Weights of a small mixture-of-experts language model, trained from scratch on English Wikipedia.
Size: 9 layers, vocabulary 8192.
Experts: 256 experts in each of 9 layers, 32 GeGLU neurons an expert.
Training: a variant of Adam for the experts, 563M tokens, 8587 steps.
Below are experts of layer 4 (counted from 0) of a mixture-of-experts language model. Rows are named router (the router's row for the expert), gate (a neuron's input weights, with its number), up (a neuron's input weights, with its number) and show model dimensions 112-223. Each number is 128 + 24 x the weight over its row's rms, rounded and kept within 0 to 255.
After each expert's rows: "comes after" lists some tokens at least twice as common just before its tokens as in all text. This comes from a sample of Wikipedia text that the model never trained on. Tokens count by the router's weight.

# expert 164
router [122 117  84  88 130 155 110  87 167 160 156 123 119 103 133  99 128 118 117 116 144 148 159 138 159 126 142  91  79 186 137 106 162 167  64 140 119 155  83 127 113 141 116 119 157 143 128 137 121 152 126 144 167 154 142  94 170  81 150 156 138 117  95 127 136 142 107  87 115 176 121 120 152 120 157 123 126 121 175 138 120 139 151 100 135 153 106 144  96 159 109 107 129 150 184 110 145  87 135 125 137 125 120 167 113  97 143  98 130 120 172 131]
gate0 [159 144 104 148 147 132 112 128 128  79 129 127 181 154 121  96 134 138 107 142 157 174 161 105 141  60 160 111  79 164 114 145 132  77 125 157 137  83 160 111  90 153 139 111 122 118 134 129 144  61 171 130  92 131 128 108 131 135 122 129 136 124 136 128  96 114 172 131 155 122 131 130 126 140  95 147 109 147 133 140 108 159 125 126 140 117 139 124 128 147 124 112 140 118 181 125 111 125 123 131 139 130 169 114 159 103 150  57 147 150 114 114]
up0 [120 102 109  80 127 130  95 117 110 125 165 100 133 171  93  98 152 126 124 113 104 178 165 121 165 124 106 131  58 135 138 103 128 106  91 108 111 126 158 157 132 171 132  88 138 119 176 127 119 138  96 126 127 130  84 102  83 127 112 120 139 155 104 122 156 144 140 140 101 154 109 145 142  91 115  99 104 163 104 169 147 180 150 115 120 103 106 109 147 133 100 111 178 123 163 123 110 144 170 136 145 132 129 153 160 106 117 112 139 116 105 146]
comes after: " G", " K", "k", "g", " T", "6"

# expert 178
router [111 149  98  94 121 152 129  88 149 116 138 117 129 136 119  94 133 128 102 152 121 117 119 165 126 134 143  77 106 188 131 102 127 154  81 166 162 112 157 130 119 137 146 102 154 130 103  81 131 115 140 150 158 167 121  91 140 102 155 118 149 120 106  98 166 136 117 178  81 138 163 140 125 147 154 113 106 150 177  97 108 138  80  99 104 142 115 163  98 164 134 126 177 133 117 159 140 165 173 149  82 146 131 124 123  81 128 124 107 105 149  97]
gate0 [167 117 102 127  89 117 123 116 100 118 157 116 111 133 154 148 113 107  76 173 125 113 138 119 118  90 143 141 166 167 158 135 146 148  87 177 116 129 161 107 165  99 154 137 109 127  92 136 119 140 123 149 113  85 150  92 161  99 107 101 132 138 153 147 109  95 149 117 109  75 134 124 128 106 138 125 119 114 137 121 121 138 142 149  84 173  85 130 113 143 157 103 115 144 120 165 147 182 118 123 120 118 127  79  85 123 118 118 101 121 106 140]
up0 [130 119 146 101  83 116 107 118 135  98 112 124 112 138 110 178 121  86 110 108 119 128 115 128  99 190  91 136 158 177 170 110 166 126 162 103 126 141 122  80 132 121 123 131 106 113 120 125 141 128 156 171  96 112 135 139 104 147 118 128  92  75  98 113  92  86 123 123 155 144 153 166 171 106 123 129 127 129 108 123 162 118 125 101 156 123 145 144 133 133 146 112 143 116 145 149 117 133 150 114 108 141 119 129 106 133 134  68 110 129 107 132]
comes after: " G", " U", " H", " T", " A", " P"

# expert 135
router [108 184 166 108 142 108 162 154 158 127 172 131  97 148 114 183 165 142 128 127 115 126 120 118 130 170  87  80  96 149 163 110 137 142 160 119 134  87 121  84 136 144 174 103 132 176 117 121 116 114 113 117 141  96  98 126 119 142 121  96 120  81  73 160 180  91 139 110 114 140 118 126 144 142 117 121 137 150 171  96 118 121 163 148 123 171 129 104 107 148 112 118 121 137 108 143 147  95 162 134 122 133 146 148 122 113 113 120  99 105 170 150]
gate0 [123 134 137 137 116 152 159 120 136 124 158  97 131 112 140 157 129  98 101 146  88 122  97 152  91 147 127 120 145 149 139 117  93 161 130 112 124 100 104 141 123  92 156  99 130 106 106 118  79  93 155 105 143 111 122 154 109 120 118 119 146 100 136 111 125 162 168 161 168 165 152 128 108 123 106 147 135 129 154 164 136 134 111  97 115 136 115 100 122 120 111 159 183 135 155 110 128 146 102 106 151 153 105 145 151 115 126 103 126 153 114 132]
up0 [ 93 149 143 160 190  98  95 108 110 120 112 121 151 120 125 128 125 133 146  85 155 138 144 128 107 141 132  70 139  96 152 122 143 119 139 162 171 109 126 126 101 115  88 144 112 108 116  92 115 161 148 134  86 113 131 127 136 157 100 114 128 139 174 144 140 107 149 151  92 136 114 136 141 115 111 144 125 147 106 130  87 113 127 122 157 109 106 157 133 132 137 110 140 146  81 146 122 122 131 152  93  96 160 151 122 178 137 149 121 119 103 144]
comes after: "th", " a", " A", " the", " two", "-"

# expert 237
router [130 126  89  94 159 169 113 109 124 157 148  89 104 141 195 163 129 103 117 156 120 112 150 114 118 151 146 152 122 112 118 148 162  99 107 131 139 166 107 161 109  98 145 117 143 148 141 181 121 123 104 141 106 118 142 111 122 146 149 148 150 129 129 134 123 160 112  99 120 162  90 102 144 102 160 122 124 119 129 112 137  90 135  88 155 130 160 122 100 132 152  96 129 142 137 129 138 145 135  80 111 110 125 119 149 147 144 136 111 148 109 142]
gate0 [141  74 166 107 133 178 144 131  70 136 132 118  80 152 136 102 128 141  97 120 131 148 113 141 140 105 157 138 114 144 133 144 138 109  98 129 103 103 151 161 115 119 149 136 100  99 102 119 133 122 131 116 125 124 147 149 117  95 150  79 114  76  99 129 140 156 114  82 122  94 157 138 107  89 135 144 144 135 143 157 137 114 153 121 124 127 138 106 104 190  37 150 131 135 106 106 151 109 131 118 154  99 106 144 136 141 115 140 123 126 137 111]
up0 [ 94 109 135 139 117 142 109  90 139  92 116 157 133 166 121  99  91 105  96 101 118 162 172 123 105  95 101 131 118 106 158 151 133 145 126 118 102 106 107 129  94 160 125 174 125  97 125 182 162 116 125 142 163 122 155 145 111  76 115 130 119 156  83 120 104 145 162 127 159 170 107 160 117 101 128 121  96  87 136 107 177 103 167 132 151 108  91 111  98  99 129 152 118 106  91 131 166 113 110 124 101 116 100 137 164 125  66 101 118 115 136 131]
comes after: " Ba", " Sa", " |", " Al", " Sal", " Ra"

# expert 37
router [143 142 107  99 158 157  93  86 190 156  82 130 168  97 125 126 138 127 117 182 103 104 123 147 134 152 133  70 139 139 143  99 134 162 124 126  95 151  94 120  84 142 114 120 152 122 127 117 142  90 146 156 131 179 132 111 116  82 147  84 140 150 103  98 124 138 132 158 129 152 163  99 109  90 116 134 116 165 167 115 154 145 117 129 137 185  99 161 149 161 104 120 120 150 115 139 150 145  93 121 154  75 109 111 117 124 125 145 124  97 143 122]
gate0 [140 128 109 106 133  91 161 121 102 128  88  82 145 118  92 142 163 107 148 123 108 129 122  93 140 144 135 114 149 158 141  93  98 127 144 114 155 185 110  89 130 125 140 143 152 103 138 126 144 124 142  94  79 130 112 137 147 145  90 110  99  70 132  99 131 139 106 149  81 144 144 162 151 135 124 130 113 176 111  96 132 104 134 157 137 121 117  98 174 162  89 132 101 151 142 127 155 125  90 123 155 106 105 124 124 117 133  94 104 135 125  93]
up0 [110 126 136 108 143 121 164 104 124 150 106 126 137 112 127 112 138 138 145 123 140 180 125 156 152 144 149 100 160 147 138  98 125 155  78 160 139 187 147 113 138 118  93 154 125 118 137 116 164 109 120 112 102 103  92 156 109 141 151  99 117 113 146 123 131 126  89 170  85 126 125 156  94 122 106 112 129 111 128 105 121  64 106 137 116 109 115  68 186 142 121 148 117 108 156 145  69 121 112 172 136 108 112 121 127  95 121 116 100 154 139  88]
comes after: " S", " W", " E", " C", " T", " Gu"

# expert 116
router [124 147 113 164 112  91 107 160 108 133 132 143 127 126 131 149 127 125 120 130  92 142 154 148 133  96 129 144 155  86  55 104 130 152 138 142 118 122 140 174 138  92 118 123 143 122 108  91 158 109 114 134 106 135 108 154 141 170 120 150 118 158 172 144 129 131 133 152  98 122 159 140 100 135  91 122 119  83 159 134 118 124 139 151 106 102 151 176 156  87 161 130 107 148 118 174 104 177  82 143 117 115 135  95 123 157 120 133 162 154 131 112]
gate0 [139 107 136 120 119 106 107 119  99 133 188  81 192 107 109 172  90 125 129 151 107 115 148 125 117 112 131  96 142 120 167 128  82 153  98 141 187  68 137 143 148 154 160 148 141  81 116 156 165 115  62 134 142 122 162 114 138 143 147 156 109 127 107 133  94 149 142  56 150 161 119 155 165 123 104 116 122 120 110 141 127 121 133 138 129 163 140 148 118 124 138 117 139  90 153 136 121 119 113 150 129  89 120 113  98 115 119 187 138 139  98 129]
up0 [159 131 125 129 175 118 115 136 137 130 142 148 167 138 162 144 120  69 107 172 113  92 147 128 118 149 124 137 127 131 110 136 114 174  61  89 125 107 140 123 132 143 126 151 123 128 128 131 135 129 107 102 152 116 147 132 111 136 197 156  90 103 130 137 124  98 135 109 132 161 128 132 172 160 121  86 104 128 115 135 150 124 132 173 163 125 118 126  90 113 175 165 121  98 156 194  79 132 101 110 132 131 140  79 111 114 120 163 141 172  91 119]
comes after: "s", "a", "ia", "o", "e", "é"

# expert 55
router [124  68 139  94  97  97  93  74 124 135 149 129 111 145  95 135 105 129 129 166 131 128 134 129 123  99 125 118  86 130 158 101 166 116 127 117 128 120 146  89 142 104  94 126 124 127 104 115 110  90 137 130 110 140 104 137 109 131 120 118 124 121 122 126 118 144 128 141 123 137 121 161 138 159 125 115 104 115 117 140 133 147  90 141 133 140 133 112 128 133 147 165  93 148 121 107 146 103 140 132 204 153 162 167 113 129 148 154 149 126  92  87]
gate0 [179 133 134 143 138 122 131 125 153 158 133 167 107  98 157 135 152 109 162 136 170 111  98 141 109 170 157 168 161 125 143 168 101 132 142 104 169 137 141 123 148  85 119 157 104 138 119 133 115 189 111 151 154 132 135 136 164 120 142 164 137 156 140 138 151  98 167 114 125 110 150  79 123 190 136 171 148 161 138 123 123 122 145 143 130 131 105 108 102 128 128 156 140 173 129 101 172 119 120  95 123  94  87  98 182 136 114 140  88 164 151 114]
up0 [112 139 124  95 141  84 130 151 127 131  94 109 182 150 109 134 117 154 111  87 105 107 140 137 146 108 137 105 142 124 117 134 111 127 121 145 121 124 156 151 126 177 123 113 110 101 151 124 104 115 133 102  91 103 171 120 149 103 123  59 147 115 129 106 146 146  89 125 113 161 146 113 110 106 137 114 109 113  84 136 123 103 153  82 114  98 139 124 157 110 131 106 114  90 140 153  81 135 131 139 116 129 139 146 121  95  93  91 161  85  98 126]
comes after: "9", "1", "8", " ", "7", "2"

# expert 145
router [132 107 148 100 108  85  95 112 162 102 159 137 112 151 147 122 100 135 117 152 142 118 111 132  88 118 122 117 166 108  88 103 143 144 120 117 161 121 113 133 150 115 107  89 127 113 101 132 110 136 131 132 102 156 132 137 110 141 114 116 105 107 151 126  99 132  88 162 149  93 118 127 118 117  67 167  86 154 134 147 106 174  86 137 163 155 147 119 123 127 147 157  96 118 113 101 178 130 149 162 255 124 135 131 124 145 133 142 118 119 153 118]
gate0 [139 152 160 125 104 148 171 129 114 157  65  81 113 103 114 139 103 150 125 124 130 192 136 118 140 134 123 142  89 130 127 132 133 119 154 160 105 107  93 144 146 141 164 116 125 121 163 118 121 158 167 114 150 123 130 124 115  97 153 126 137 135 158 111  95 129  96 148 148 100 105 142  82 111 119 128 151 141 121 142 145 111 157 132 112 143 138 158  78 137 113 122 131 135 134 135 115  95 133 123 119 178 154  89 105 162 113 110 141 155 103 136]
up0 [152 132 135 174 132  85 113  73 144 125  97  81 159 149 116 159 121 158  87 131 130  68 122 145  96 126 145 127  51 106 173 127 137  90 116 138 135 134 121 114 121 116 132 125 139 105 138 146 128 138 144 135  73 123 163 128 128  82 119 145 161 165 152 127 132 155 127 142 112 120 147 131 116  40 137 139 118 164 155 157 124 173  92 113 148  94 147 133 105 114 108 106 118 136 136 167 148  92 119 137 147 128 147  97 110 146 136 116 126 146  69 175]
comes after: "1", "9", "0", " ", "8", "–"

# expert 167
router [126  79 161  84 126 155 159 164 134 104 117 109 138  99  80 135  91 144 152 116 160 145  99 156 136 107 167 148 132 120 128 107 156 126 156 119 115 166 134  93 137 132 160  88  92 157 135 150 134 112 111 161 113 102 149  99 124 141 176 111 104 104 134 109 178  98  80 112 145 136 115 113 149 146 125 162 142  83 127 108 120 123  71 143  93 168 108 130 121 155 133 158 180 123 109 128  98 139 113 110 113 126 102 144 112 144 131 105 109 124 123 110]
gate0 [150 137 140  68 117  99  94 149 137 161 146 150 123 137 111 126 114 147 107  90 148 152 117 115 153 107 128 121 127 133 149  93  92 101 167  88  72 159 184 185 127 188 114 102 130 136 139  96 152 159 117 120 101 156 104 116  94 119 152 116 121 108 131 131 147 114 119 122 160 139 132 149 144 123 167 101 187 150 162 145 147 184 128 114 115 147 120  87 140 101 128 150 134 117 133 118 136 134 163 159 139 115 115 123  98 168 114  97 144 145 127 120]
up0 [128  79 142 152 152 150 156 126 164 132 112  78 118 125 108 117 154 111 141 119 109  96 161 110 143 143 101 122 149 126 119 140 131 120 118 109  89 112 126 118 164 123 160 141 135 133 125 130 134 131 122 121 152 134 165  90 136 183 111 159  97 120 107 150 125 103 158 152  73  93 106 115 139 139 145 122 146 141 125  97 120 121 117 166  67 120 126  77 119 128 140 107 150 145 106 125 128 137  97 109 110 142 160 108  98 137 141 105 123 147 115 143]
comes after: " ", " re", " con", " de", " un", " Re"